Experts of a small language model: 16 experts in each of 10 layers.
Below are experts of layer 4 (counted from 0) of a mixture-of-experts language model. Rows are named router (the router's row for the expert), gate (a neuron's input weights, with its number), up (a neuron's input weights, with its number) and show model dimensions 128-255. Each number is 500 + 50 x the weight over its row's rms, rounded and kept within 0 to 999. Numbers have three digits each.
After each expert's rows: "mostly gets" lists some tokens that are sent to it at least half of the time. This comes from a sample of Wikipedia text that the model never trained on.

# expert 10
router:531498524507498504500508522438510536495458531450414451571476464521509537470484436469612491551489576421541548473319469481529450546493459614454560534439381490511460564573559511491470533510501589436502520573495406527487466503651506472481593519579467503571520564517548500469466456432488478464482573479523496562497438451534611503465544467570424511457539416459422533528516526538536508502505
gate0:484645565466484480442515512434397508587446538531516498521491452549458500417480501531415500473463497543542545408558572481486485546515400577550447448464571526571546505521519490519491566511512588509505459472474504465459510476479480496544504463505476451548474475392449477472452502531456447519456561469506388473423540524528492465401521468591511537423532402468381511522502535527367467499429
up0:510456390467396527520544533497565433489523636454469465462533498484506441564564515488483550403466449409488460459416483367498482499445582479458470510509457544546450507479464540446475512510430521469398453503426542554483534432549475479571550433551526569486478499573598502414511439523516490474441458547389428475607516434508551431540491541427461458560393497460507461499461487444510551462461
gate1:483563495540551413505591495603545519503522453543459446548385518439457545417486487514545516500517481505521538498550500415527530506584429544547514518462513558483525354536561468450523509479512571552533509488535515603428474415522530551474471516538440432466524444430445565566424481458503506523467596494490500430495535524375425476424441478430455480576509439523489555387453512561561545546591
up1:431509508458483453590527496558508527591520451497429543531573517439491454484385489394484417510468439605525495437456606491520422474518460541526555410440360442533548563565521428447487532469535465494518515501582428546537494475432444492480616610482547520428546473489490542550403636458448573434564482527496505460457440505513464530518542531526456482422556499508610523444535499550478529436533
gate2:437522485455501495552431440483484542504435634464543479384462530467551523497573457457561527515480434394501448477376542518537571469462564586386610457518518547501422581549530455532529496562482397520496508456600500487511506471462479498517465477533544493479445533471473478442474506504471522413515607591484443545556488445466541472420437509406493493515524519443533479519550487492561505461492
up2:516568432531596551485553529504522560526481471521584551474537517436492527554466513480644446472520514551472471580455558475458470420431460553520545469502580513458485579553462500455467458406526509404519482564530522555496514538481470492445486394553582454453407507461572562584535545497582531459544522436446507478498494507536457491496505474547503499469462514456468453463524515504474545526499
mostly gets: " John", " City", "ley", " William", " Street", " Park"

# expert 15
router:457467481512529419464482566512494597482448540525483471511491468495501494528533477426445446562466576435516529498399569481506496513569420568383481483514378473586515515554585544509505581554457503551526469432545475509510484538530559436516479539583388507546463496494486526464481357398491446569502553506500480561531533509452525496495514470470494534432499423417523520534491538483530527405487
gate0:495570512518587557491480523487529500490405559508561540506484510496517505555560489539472507577534481531503472439452484457497516466561406529491532468524598578526541484521406518426585513533521426439445420488512489526461469522483553478483581563498432547464477546501509534480456500462492444515406478555435514531477447515559468498488521536516562543493506495420530413466586522482417513505491
up0:491545571518578476609477491515492538420441532496562442481471542508458480428539489468511426552461516464571512595587568542502563516473554529539467567476489404467462544530507425482397441545484590443658474514442472452486411473465466470600504489576570557510529515562482478529487523480512545590423531473495516408452499471491489544438491430433549559501537439579433535463565557494554522480532
gate1:534463462504576604529460435467484488529567491490561531547555550519525427466425531574527505529422511592499578540514574469572493503465497478584435470532573463515539585631538422420489464553530501506569516580399440523475447535587575526424522466540407489526555544506482489520596474590481593518504600552470503469382484494556521465472525531565486520485534481521502483570433449585522477457566
up1:503488474516445538510521418454399600437489467548544552564494512463475422443508486446493480528478455464461425566516481564505532497539443457536519463508530492465555569555445513510544498499480467494559661343538503419496539482482468400528482498557447516458457507385546609510553432516471577505509550535395451438534533463482514507445500622414449621451417425516486478491469453465496526382538
gate2:563470468530561475509487467545602509516497529481501505478462518550473454568558533578446536472514555466565525556521559498491615462454441491530571471521553452487491479523548402556548496615426514544519404545562580517481533464503502395524459492403505501509458497546431474498556457520564502530507580537499540443538437504501601478454512491534560549435550504473480493565463469565540493511542
up2:531569414565523459441418523534532418533564496519538441507573487532434475472410545528411525437457318466495527528477465465400474440559417467463498472532626457487493561510531509536486441503469478470475508538462503524515490425476489475544503487559555428511432559490401499422525512461559409517495464491442442528460514396506508539571563449469502546508365480491504503494395534634481603391548
mostly gets: " (", " \"", "(", "\" (", " '", " / ("

# expert 8
router:414540536552495468467479552496434585514430488528463401574514484475486584453527471439494516586462582401532495406458524506476496499459539552416536513459440525485456513501479524548558584526385507513450443522583442532532508547615488493459521584571463587537541454476511516496493528400428405515436554458534518554495502448481555437519535455450437493425481434457495496453574528507514527551502
gate0:436628454553598534460413509559506410467514466487489497519586468434563494513464521472446477522506467578477494466481411472466561504503484539498579519433505494443528468516483532540595586499592390531498508464517419468506510610554489441442490485490497607496540496550529592504479545508482501569598456598534504488542549426464446498491576554497508429441457498477494483428439486549446508477484
up0:510400477489517562512483555513487477467451528483506529421479465438429419567587427568527482459583457345540529665584553460514468486510494451463434448563517433459475571462482433519556495496477501477430442546484491441557397538495490547558466507537482538544433521483459538463494605491533494465447578478477510536590507535527536422637462528443471493580427455526444520574548566557465522656472
gate1:500467631523591478441483461486442504518475419560494535470474504535544629503461514534554483491470490459569597512536466467545462553578558581490454525472505591484469475562506396480498614508441607499491466453475474577546512486485502560440423549623511429570530527508505502553552545489444426521456434492462451517489536546508517508474481579531598508433475509555434511488541510597478525506509
up1:473438498465430410479485397463542454474531473450484477456504579592513470564539446445524519493476466436462381499570568540503562508480456391434558511479430440564560376472530500501524470626411425481500508472527519462519519485569490524557506386495512525416472559504435463532522502441572605518536465533458551492580522527593460493518545532564537494604489523441441477517520539511517501544444
gate2:500446536465492549499511462477541574514483538481414511496476447482528524450488493559500489554441400453402446514439520502520583565466454619484542507542540472494462545412524622597467558472539487515482534512406566529536479572529540411529534502466492547553596426488470557468555430474374594434582538480471448496379534507400486449527564521451533499453462488550424527442550592566446509547477
up2:521564570489502481502526469516523482453488501487514443546482533450435483519407387530432512526475484571559479539503459524497544569570522434522527508503464515478531480490510421452566398422562592586425594575486485483469494431513402482482462523531463413480508598458622470521527516530497567460525530430512487507496435466480491472481522486521508495435461504492492566530458469503498581488423
mostly gets: " f", " Re", " Sp", " Pro", " pro", " Qu"

# expert 9
router:378553463628434424519489512500444518564469557467475467538444510510475557456544493484550478561503573441509564429316518568534452531502488518410569506474407425533488522538588501543577518574462559442483536542567457549496452554570519499494527513532455588435528454588529525442542499411449468475528529512440551557510497458527585476460568466493514438512535402464504506491532496515523491485556
gate0:496461453395440607533519600546509567411466472482524451514506432446551451530517493505505546518498505506556462535429551401488529525588542552492533471466479562521431468500523469467484470496508503569572405446531512573525480542515414398463578452609551447547477473356504437473536530516445535430499449488484443460480483454509460499548451548508503544482481467406440487392523466472579570511505
up0:444494452538533523427485459419536535551492466608535562498549555531414519520476555495462436469494485428493449484511451425472549498472502488582527468501468534544485551529525475511484508547526568542500538413474560387574495430427514480506474549557469552534548593570508473513531445456397536553542500572517480520475401571580544511384531443534487556578494479542532467575525467613492538459455
gate1:479529588506472481534535462523531449439436424495494455558522469495525523428465509461495484512503534502531466441525551473458542433530540473541525430469482532529409508505464495527508554434458485550487453497412473577520457526586527457470557534485486425620501389504582488577431489530511422497474456569432504571473436510463472595524416497540574532563397480483471471544481578466443594590490
up1:446563446527475521474516551454460449414494597488525482520477521521535542525510534542503482458543539461444562580516507483461648620526527506522488562522471579482435503600432559493529484471449448543590441487439562526543489420502475555439625492485332450481588446441476593532490509428603497478526481510535365472504535554557452509464348469535549479527473416445459547464520488471508502417538
gate2:455508496448463480557484487521496467440569502537417474556518547491583360476530521474445638508537397462565475601373471538535512545536532487436480567487543550527485517447426455445526532485467588442467460455567537582457527501514417411500489511457489577492593517361534451436469491471420480494421448567509452440461473491419473442538569407540545507483491525556490530455567549539515398500509
up2:513501408527564449542498365474462460500424507537471473568394495496559535515610482375542464524549579441399533563412571485506498459514420515515478447505520506564432457534435443491510576471503490469363521508508516618475530482441462464493463473550606505537585518505463478547424556532473546550509475523513496439490511422523585454540520485467440455554467593470449528562547490498534472579481
mostly gets: " In ", " on ", "- ", "In ", ", he", "\" | "

# expert 1
router:430459469607458484509471594462452540553463504450442470589513484513468484498527494478520459489406562500509498488426461480564531521509418604412531497439423496501481524593563551537461573543505530502563454590478424616541445523553517509485570539569449507526557434446486469457545470362498499534484541512452467452439457553514574433456495515530482602498474427463443538513564538430498506543580
gate0:495449568538476446521483572445438503477525497529410488519429425522510500536389488492595497464530579549546470543436537563440549565443454490487481437555427447429498509514528508560442571490567626573505548437508458574517502647468519481546495554491541484564505423480570462545484492454446557483500403536413533500483490573492551574430594453581526565437498499434483497490516492499546526541393
up0:465472539426433609482423467519484517558639463594554463559571468436569480506501472461514487503468515552472437505504480551500555497472578462404498449497401409511553482451518546607556506435465470487404559393469470471522555536405485519509485407501585465518540508530486479495503495541454474410444474500514430524490509480611564478562481506503522505462408485491463541582358488415440529454449
gate1:511554524432468357559522447593523510531496650533421562572502505537562519428518514528456535506456508522488520448446488574526588532450456645447601426485497505451433519526645449524506481510534488485466492510463521510490511401445509562431513506578501439462516488480438447502544477461470483552489435525515594542497483565509451468514520499513501587561535489521523521516526551539565492555470
up1:512428537530543443465498437552451490413473542591556499498585489554449519431418512505552502524537524471514454502467427525455562440425526582436490513384543523551455484534482461576569410476475496575549375535359449507450510503491496576478442476509478498481478515472464413617504498545548426593565466510482521407488431544516497519524509528407516526524447490514518529508565351576611498547466
gate2:520527526521470520544516500386498474457488477526495601557503466483455412446493490529510552544537485458574427497421544531495475571542508512492535624427405402496586546399534493546521523439447550529564496582542549485483550541524602486507634483495486481468477418510616550340442501449563415449472495547505490565501553503538472460593506458423437393484570480494481545550533539491503483393493
up2:442530465461460464529547493550498552548447446459463420419516487528385472522491434478498487419509504522496547533535420422512505512480458391540560461470457492504515538500507630404517585435552476411543516526482474477452565537455490587491510556531477536516421526442507525526443499501466540525408565514417486548449455506408466461463535533459455485488445464522447548582504492583505552500454
mostly gets: " Smith", " Richard", " Best", " Ward", " Andrew", " Will"

# expert 4
router:432529491513527504449477498453473591464512478488457413564574446469463577428492512499473485499414468425572540506430538511527507534507530563440535480365465478437510574505570480531514534487539587570485489577527437524481424513508575514479516523557449549507539481534476481439480431374522443511475554497500493577526480485528600466410492526527509531488581381428464521491596575470549548548577
gate0:484544523513447433422497548464628519409558480461484429454540487515456542494404556435434503478372457462489475490520536475534503514588408575472467500436430535456546406427527397510522495484479483497393510464535468484479572506433473545492500545509408461537494491509408570427490523452544526465480498522633496517476468550451547552445538552543495513499533498478434477532563529508527576482550
up0:438526572500464561517463563513494481492557487473461595426495417527528553462514488522496418460440518469468502458481410458479460525491451566547477519523445444437452538502471358535532410610459497471519569519541482482521480581545527456417497537445512481531413471553462510516526546490516511508424512405536454489399430480460427555525480558529506580567528438573483575517635526391512579510413
gate1:478492523474537475452504518458504508513446481491484591560446496510440531527445562569506517500429488501530539434460429533474465482452450468459454462534504501540457466494547493529555476570586475531469529534564569535596489448438496560495379512433546390456554544418530615654515491442537452461470528553547441460522447415596492474588657479431452532459578456594470530475611459534456515446511
up1:518479440475594475573537459469470452463479518429383512430523525450565550510429565477573500468488469498507426569527410474506583540434490507532546437555437469472467488548457518386489486516544486549488475585531421509559559521518562541533457560541495487562446433391538491512573533482463481473561509618465546515483492547522472561556639497609536511532494528545469463468598582512523457538480
gate2:481552539480509504490518539502509523476520475448392443502481491351592465390456493470507470475510376445562470565405424468513556544463597545482567465553485623473470565476526522515529579475561576464472487620435432496534512488491526531542475479529572539444573478545529580389570519442590501514472518483544501499480547494488486496525535479517489517402479527457445467533554538545465512443477
up2:537559547498528540531409513540461504469427414477585490469399524462583592558476463424585421494535550502461464450543541536502417443530544477494496570492538465488491448509471483444490481533590456576430444452483493528544517423529514490493523444512449488437442504585535491503576467496521493494534510583618502541547488516433536580566473468466441515538543486544494544514584483554538434471434
mostly gets: "ian", "an", " National", " American", " local", " national"

# expert 11
router:447571496539441440590427575452468618476499585497510491579418416520423494502484456444490454535419608457600573414409566482527434510488504592451474564471492497543502519495535532524552514612452537483516548501533497573493480479586499469525577466542476484473448551521485490511529422390447484527499544532467508485466431529521526495516510425476460537459586466460527507429565521528496482530560
gate0:484421422540442606568525594454572552571493471495517528501529508454417447453503630320473505553473462542460491478507451533621508527542530572555529422494451542406569523493493529453402526514555530535491519485398486468406484484525433558410503407464470521495459557529501553505529494521469612586419500610482490476477547355527483566500457547372470477511460525478507487531472535509455489468441
up0:489552475505508412567472505408447557574547478517518618600569545536462402478450521468475511517421629553518483551495533418531509452467448516478528487588444547530510555492493577498486476509602477418523571572441450544495453430430506415561513640509570417446477428385522453468539449516536509498478492449448581450495452581497444438519501437550471457430437580507600462495574546488408469544521
gate1:561474410635480446558489501503528663449523441497557474400487504518541471472508534550521511498511551428457559454450436400523454585588564529517529464564424454437448497525529583444399544529561465579502522426487511473528515485491598583504575561509425550422417544465597596429437513467518466382443561519479523487572565533477543482503516442544450510541579447535457569561446533486499545526546
up1:440489553424464546512528558498426525449488471570480496500489520512443552487495493488611551483467526544528453482451534525457531527488480517387559444552509514462570655478517437568519510588402590482439564499560524506406542416432413465521458444497497541380449490515484450501564513454433552536423461433426540545451529465515585537572449490499507550570487500487515631532498505501467465491546
gate2:524351558431516463522497493537488459429492517546495515466585557465318481496508487401518493466591454442492456506602525519561568581526409498483525499529497480458518442589525518490487527453502551498487519610476426489468536589558444495528536473527515488569534436521487483449557606481383507545564483581504518474517488580528556511466499530561508574478492509513456403490451426413544474484490
up2:546402608491517433451452419520507530438506438552501522559505513582515453474465433592492586496437538503516427538626487431536460563538509488538445523498517448480541404605541450471434451473362562603503543583498481464586480607517417606477507496472446490483343510491482395515612515465515457665447611542535593416509546512528439512440383483484486507569466501472472489506540438547568405538561
mostly gets: " was", " is", " were", " are", " has been", " it was"

# expert 7
router:420522442529451471562531488522451541535458547492474497560456452548419564465578493434618561508465505350617545450391539476508506547506518534441568516478461461560396499541582510541480497522431489484572453554561422478507403538582525495549508575581418483503507446494469485467553562414465470478547571553472498545521461485516539492461558436537487503479550388414446541438550538551568539523515
gate0:554472498465492550452496384510594550522497531418418515514465500619543433446533602540527496456442511506482467554503502444478507485569499486509489428368557580610443542573464532566478517528515479649547499519548458472519544495475587536546525545567522397608465488545413417428507559468457402447536535553556469515454514578473458395458330461504512477537545497533532519497449578513565550479515
up0:497382544507593367443593530597472594450476524528377536515499526497556389548511550519471458441476479408475518597540503569447432495490496494486420469575500499526506469499456541457474543501507523508521498489567497466524425511525461514486405501596529476450488467467498529459516461491588540418555558483463549492509538478390460488514438535498430524571475534485478466455444498467546574491464
gate1:515519471445500506534489470528496533532467506494504392582533456463579564549569445556516566489450419531424479522505542544539546434502578441501403488468528501530537485504538605510537475567521495574517537581544430493552494584469581492465506399513500432485486537560576440421429369489585454568495439445476528465522462472441437523504480355532416501539429399498460567504531446450534399548493
up1:541442523410438440503485481589528538542458576531511574561413367464564482510509423471506464470510578459477446462581469569448481543513521464445398447439559536490496530574563508487472476436507409558537433470543466486526498479450456366516477527390500509566471500477526517500472487562533453463502552543534514411545551556514557478600445494555451534480516519481459475427599547466467485573571
gate2:483441531502426467487484488489472582417497413535478378523385527443509473563511550431543492574447494449644411466434593557475536464474481536453542546446573515551472477530514500517503475517382462519485452471594508539423490480586536566477510548530528556493528507505560489387400366417506420494508503577470508507517470604598492501563466365539482511471469486514500448393477428469548522481497
up2:407501506595477626535515513538478556559592470606488548507451539604456575540540506478524553520512489389490519440525443517574440589556535497551449510423501461429553481453509434603507559546480542445410524421529358545582479479533534420504511450432503538419524531498493493570486585430469548590510581498616477553464515550435546505472458438516554556507532513495439519585494481501511537523470
mostly gets: "| ", " two", " her", " other", " it", " It"

# expert 12
router:361537528568511454516602506493515617499392608524489441539480532500444558468540469456522596522427542435511550419463567464551540544577397545446508559488448482509490494507607515560561615547482489536473449511506514541495535485553530507463517516513455557518541500565495489495561542368500414566516578560493459576508486485612518486475497515502482621434512432397488511417551500516533535488560
gate0:566492477535470467575574487429551448488511479504485521590503569536564477523451458420616471593417451491542533532505473513463457557526409532464488515498460522647475494457519470516556439540460536456474513485511461439526525456497598448520472483514445484484450583501523495501505515468401455492417525629513448492556467494569549494449493527542509503559516526461490573459424475513462552642452
up0:451490394520602453543494533528569449536497540444482462573525429463472490463416449431571474529415529488536578546558483534500480438490539528563471521523486572637512409452474485523443541570523572531534605509520481511534464468499524541494476576523440523549430554497545409490554559454527431455472514531451415501443454494458492480502516379544431498598470534418497508436413528516495458553515
gate1:435428466575510484526488430525537563540424477509511472537522477543485506496479569461483514576471569386493544499460428529535557454582426549527503492403435515511393541535543514390642473551537506540556522520504493537531423494568455491551510482493452577471529515557648501400523551526621479571525488489529446520462634534458555445404450497520459534511479484439533514478506549410474410535520
up1:540532512573456548565498504471539435512482423502500479471485495545469475469536548515520469446466543608440391590489489534590458529493533400521483531518534511500515470552418512536449537445436543469545490572448459509437508517461523461430394487470457512518436485511494489523502440540514580446449415552463498471512521497476562539453439526622547513581445521503446488493423410466528468544499
gate2:603483488595514558486498478546582550515529430496525600479466457485482515565493413423511480497431498464555521443521487517574458530505536478595555496370496526449622414534557523515563663608445537553416471436514613516534475477519549494461449522583487533539531538551484547508499526477410519515367506450489484485543537506482412568477446528521558552546490487410533609479483510535463559458430
up2:491489536506490451481548464551494484523348534458518472495455436507535569606481416508460474601508494488500569501512582494398446440545570532523493488465525627534510481481596534498524619515493470478524580446403505496514504470518468417518484601445605495490572541549449488484542498494523464441528548485468542557525609534570569453510445471511560515509464513473494484460437581503377470586511
mostly gets: " s", " t", "|", " h", " st", " sh"

# expert 3
router:482499485550500439519541498427483593505511560455485440559451490563413518497580476393450460554468540342582589473406461466560499498545446504379500466494374486515437585503551510542501506620449463484478504489529389559492437544537557483505478534525487486466508481462522521394508475414499461539501603540503459600499513493547535465508471483490445550447595473450473539461524476471538542516527
gate0:444565482540560486491430483587391492521502438447478492503473592526480599487490489450508559509498454493606593427551474546487525520504510575430457535482518434511588493469563467581539478500503517492415586469523353485468543543589564477408479550495492573436544468522475548530549616518532504466649487487542485511507439562522557478425527500468420511490542481493417433542474471510486496578468
up0:517567476508484498532546556511497498479550446482566538553563459453477471503477435560516526479504499484560420556489486467428466475520493457473504484586548491540361510532418526385505524445447492437481490514593557497565538415462479525558495526579562494493549513511454449610511458453411411509539493399454513541657396487634535540495516507485430423530492580411555432502413501553526470553539
gate1:451505622495440550470501552477477597499564498551490505436462540459508514438473476509423518525387541518484492483478503488551470432429488506511524532507387533513507601476527544595501477540471490462471543493425372500514488566506496570549623519489473421550454513462521374472470415530374471589460592511452469624468429587517421522592601525492464514423603601468476534516552440440510538495506
up1:556461551526480501491480484468500414507413489524435513541549416460662508563469512499498376529488420557476425496511520507465500577571575492515502511515479480538523510459522545403483484428561522500550416567471488495478565487576484496512359517566510525529532500488501509479441501548527533536512485510414490353418553528496574537484420497519561550570399479580518484494444466559471530522463
gate2:506588516498504565512502564544510430467572573448602558499508515495413567476512547424467550538437429537476455414511522462442501476596464512498509489530569510484517529484552410540515443494472530476602433478471504515483513528545559441475536466383555503530464584519396483550418434478373523489445528496415401519481462499510528497389534464466472556543549574487605470496589468562600439528457
up2:518470592488557560498546463478581517478502456486444434475556488529479494439464430556538562480424465544486473501508473515490488477506504523621507509424460484515520504553578447452487491488522485557490606585521509515530520508558415520431440587483479540607501485402419462572508513463504551503504407412400386470535522505441458572567528486499501552500495414471453448534451496527525452536499
mostly gets: ").", " ==", "\".", " ===", "s.", ", who"

# expert 14
router:425532485545473499512522536526445602501452503485481455602453464526451546441552535511583480529471552413584528514424497497535513493516482544446486560469414560572371518540457526553489518492393496513527452480537409548489482531603526543475483477587354532539458443472489459478520533429475499489486547479489546511464521531533515464402500474476550518457592480484434484482522530473499398567515
gate0:470461420507505511496436527464480587429446490535511539481527574470493497496546570476540490471521567443595430538507565515534605401489511474447459490522457548527375388559487570443550501458428482429502474453591540536502485560531436472498420526563454562580487501442577413510509336432454516527473556481541484523564398401495533493502587538426495536528473415498478497488457487425498476500540
up0:534510543524395531453492567489499511561454517513508509505492511548562494538505464560496397485446523446541503439435435420520510554540492600499459526441501550490478515577478480599486491529598540499493507523524536541510503475457572466516597541448567419513492395472458528597483529484480523537458448474505534403449521518580559547424458517534466469475575511512381514418492530476495481482554
gate1:463508527467416579434418510465461481379482587476457465542542554530499510529526547505428490465451392537433501407498561495439415425551425516454525498539575504448573476529543479611525518536477445483454550524543456482509386587462552525525454660476521478506480495490553472506459480468493425495478520499491515597513540488560435423422567429487461502532495495515400384470589522516549465576434
up1:532514587498471558533437588530534513433504568487461558506467496533518445491639536602513469422458472558499497444503540511562528482512506502487404485522606475585483475546510488479432550575462426467433482517558497511467448563511462477412513504443507589529465538406484554505480445444484546448547506502466518511415497491481395404482486481468562579454550509483484522505496490401518363567610
gate2:460461482548574547507478416522575442514592496494537501467516415480487516493555522536455599593396535495413391462494535491519484529523527549472558446473496467550544439438533531531611495538419516490505442465532452434461531479465557576526512534522553568522511550478510490485487495532458446460616481433485425482486594546512540509489511365503510488547550433497478430511496543471507496408608
up2:494524539472520579398456446416515512482471456559430472497483540542522518462448430556496486421566490620513496512486492482432565551474549558552393462515542544441499574624503544559465505536542561481457539554500466524418565521444524522479541531504595417462498527530385392543470442503463408534504459522521545564444487542568508470533420535449535553363409415474564413438485445500533483481454
mostly gets: " also", " has", " have", " to be", " would", " had"

# expert 13
router:428592445619465377516458489482414594539489579513481451612491447489492602514519507492520562567496547443538524480443575526498552551527453597439561483521429457509399447526634499528551534533445491518577454475606505560557420499571489489426485537535434513560470410505461438486458519391497387518502553469546475545483466486456507386486485483501458515489566403451498552556580544478565453500561
gate0:445420530514498428561473484438616466477544618429492508437566519502556492512486596524562480489505487488433529507498449517457591552567542451427546480498517512558436457496409521444416513497558481519567468482474433528450478485518419514464545532528458515477484451490488510524418477444521428464484544491402495500480549511514510526584453523628465459545529455540496506504522573499439410587435
up0:557562545443439519471502490556488479453500538550513624506533531512520407423501485446524492452462517527497445467495458594585480483533474511538494550509483512523585482450439412432589511434485541459578509434525439528507561422390506460574577470476565532433457494489445408518454538503500536486498494446568556513525412464497446512520501434479584481571476576480396591468517399541487527510470
gate1:470468428537456513404462422520460484596496386477468557473448426504498594490469485549534497440482452485569549546545508640575504504584503562531482519462536511486552527568419550534385486433559531571508485455543511521462490388441457414575460577477559522604468505505425490512490488470548577427556495541558455605552454422459529534484512541536572525602566489469519522579523542431480465551483
up1:481476465517659392541555533526550487402515553653547522512502453469553503523544528550493437560592487489516537429536462528443563457553480465532485501493467474581458539486531405447458521475565443539519487438564507481632557487432568439546535486405396416596481486576550569477488486445468540490609533479534549463583484485515595476559496567518656467556451502553490565497489480534555526471390
gate2:501526438531472502542409428582481478496521473482473544569593498534439517436466503463496449526517447482544520508485566439494477554498570599508595520461544496566573445546529501455479541423509513569561431497529517580525484442469563497534539505494537484536524429476502445415433429529547512578541466579509521454414613536413491507440464500523455477485435427448480501529464573467548450496602
up2:523520400533494509560514508500403558566494588474535473432525495535554572570458471538549590504510540504523481530508540526392634536534375447467443407412535527422431513550547441503436528486505457488481535419559526415591519479528449439497529542406465539461489530495488574499518608557529484490507475494521545389541560477451502522520565519586542431474532540499559415487579453450535523470516
mostly gets: " K", " Ch", " Z", " R", " M", " G"

# expert 0
router:456525512575517494482475502524484574562515547463503432538526520556481555501549487390524569570466520469550563435448537496545506495502505560481618501455463457465526455490613591563566619551434559537562444533572429570522399490514565511497579486546474548535502569523466497422473473505537506488539538501508364550475518467516594431526608417424461501532560457459535491443484577476565492511554
gate0:484455513564447500464527501548541504464518465464468620467420386483463500509491417540551480527482528505467521351514495538622453570545559532473406563487493552535477519422467478545439395598560541461583526534575569353521468525561583470529449395584447472515560532503490493574473656521422455468472551568558478415451487577405486558463515457483470509583577474487432541463551402553502534473346
up0:490473518488526519509509533559508501533558546414507564413461505540480470626539532435447468463391461514505537409507543475559414468616446571514522388440550446513504515497568450608402485577530476528485522503524615483506435554475575590481517564505430499542520523546494456515480512477514536517532472532513443582504435459472500534408402454454496548503469456569552621489547486543544497552511
gate1:497413469454476551426535471483505481503481453469497382531428476501469453504558521487542504527490464522483504530424481476407443408478502458532637552585538575438475466513447450516474415444544458438484440494532502476534445490508517530524565517474419483531512477467542476512398408485512550463490501512476468528517467435568448426560495489562555479518465526458495414502518525576545580417397
up1:465475469509544513483501496465532460407475581509479549445559585494532491531468547466395519517560459458557496435519483486530486486503551432462526443499446548537535480527409603569601486511374513514589508537526613504551546509456514423574533523536525498541459554517495469474433560426522466621451542542569474480474557531565483431430491514440515455566511546555505431477548509516465490500540
gate2:491494426567545560490460560425427503513529452530465439486534522454406516436375567588517563502543496496491492516485475449565608477490608489459503536538526475462445577603552526485428505518531445464473604460482530448510426527540453472548493610512434485540477432400521564514497448476446468472428479492453527524452512541485595575429468518474486484528430505420439562504512568476491583500522
up2:478530604406473506509490523497505472475469567481528488516479518466429459529574440556594507539568506482486516414475573478484464463462509574446401465432532498520442404422485515588482549462444528494521518448435440457542470496465455511545400472486473471525444532545500436474573514498553542623598552557416501555536508375548457585545513439520508521528622532551486475515489531544445472497492
mostly gets: " of the", " the", " and", ", and", " to the", "The"

# expert 2
router:431541502532527429469527539508463553604428530531484388563528425495423559511528541461463506512516503422591564484417576464509535502416504604458559459499470502479493506622551561522550620525475539491472451541528507603452500471555550465465581516533452572471486516539434512403455478434500457493487539565525507580487521446517612437508442482550482541468540465403472452506541557479505451523504
gate0:420566444506474517420567520513480490502502526463472451517529569538455560519485654487503571486509502456490562527444462508470485458586507515496527537452555464541415463561442459549443610533491525457472499571485556458502520403519543432487424513487412519414546559556510432429486455508568475569507459603432442480556498526487549521391501447520568508415540436514543565454552481479452470486423
up0:486564593612530580561490458504485490525484434505477529524435503497521490407464545499526522427546458563517477476519543405515527689547470443508539590502483504536560522501475521482465414515503485393484500635553521501452489541494444591483536511515477552429526482496564560590550466506433550487525523514573536485519408533494410551410482570498495448492517608484499459468542434458470463568555
gate1:514476437495564449544497514455500485459417524554514562576468378498567479544534452507622503419532549479538423491474592493526526443472489501368554445532445485559493456497583545530549568435483515496449549514528434531477514528517452575544471545546543459619504516547440433542521455529507475480582590497478519508484506500493538535525466555472498525546477518408493438463471556550501421522546
up1:523579521567582560487528519586468514371443515572482556402456480469536475509524476519545395457515414558465426492444414544526543514437571527455463461447424531478468526486511428530512509482531471550456519477542446505454514546548532497585534438476513425493486536573527556564453443523624480593601561438565467506477531574403505446498475530448449473450540544481515565547563450559499483538527
gate2:501561488482514432551436439517466460470513454611572521495453444328622477551512449477550441571457491553518561495443499583509459432514373536472538529515545648511545590494535496595521461517525524480495563389461498493393520354442549386510559543442557473506472540571503576534546417425494462525444488478510509524560432529438550482425515462575481527473531516476537447529505481548534481483477
up2:481583512552517531539470569466515439467531547560533527436520479554592545472436495519446424535443460454512557567557485512455431450517496592622571511511474588526409553576614512428410525479455498464449477519446527469542551484456433480428501461525504522452451420480517487572512525498461508538446471547515572494408468548539450568507413496445430574484520580533436501486558542468450448577511
mostly gets: "i |", "',", "o |", "Scientific classification", "s |", "a and"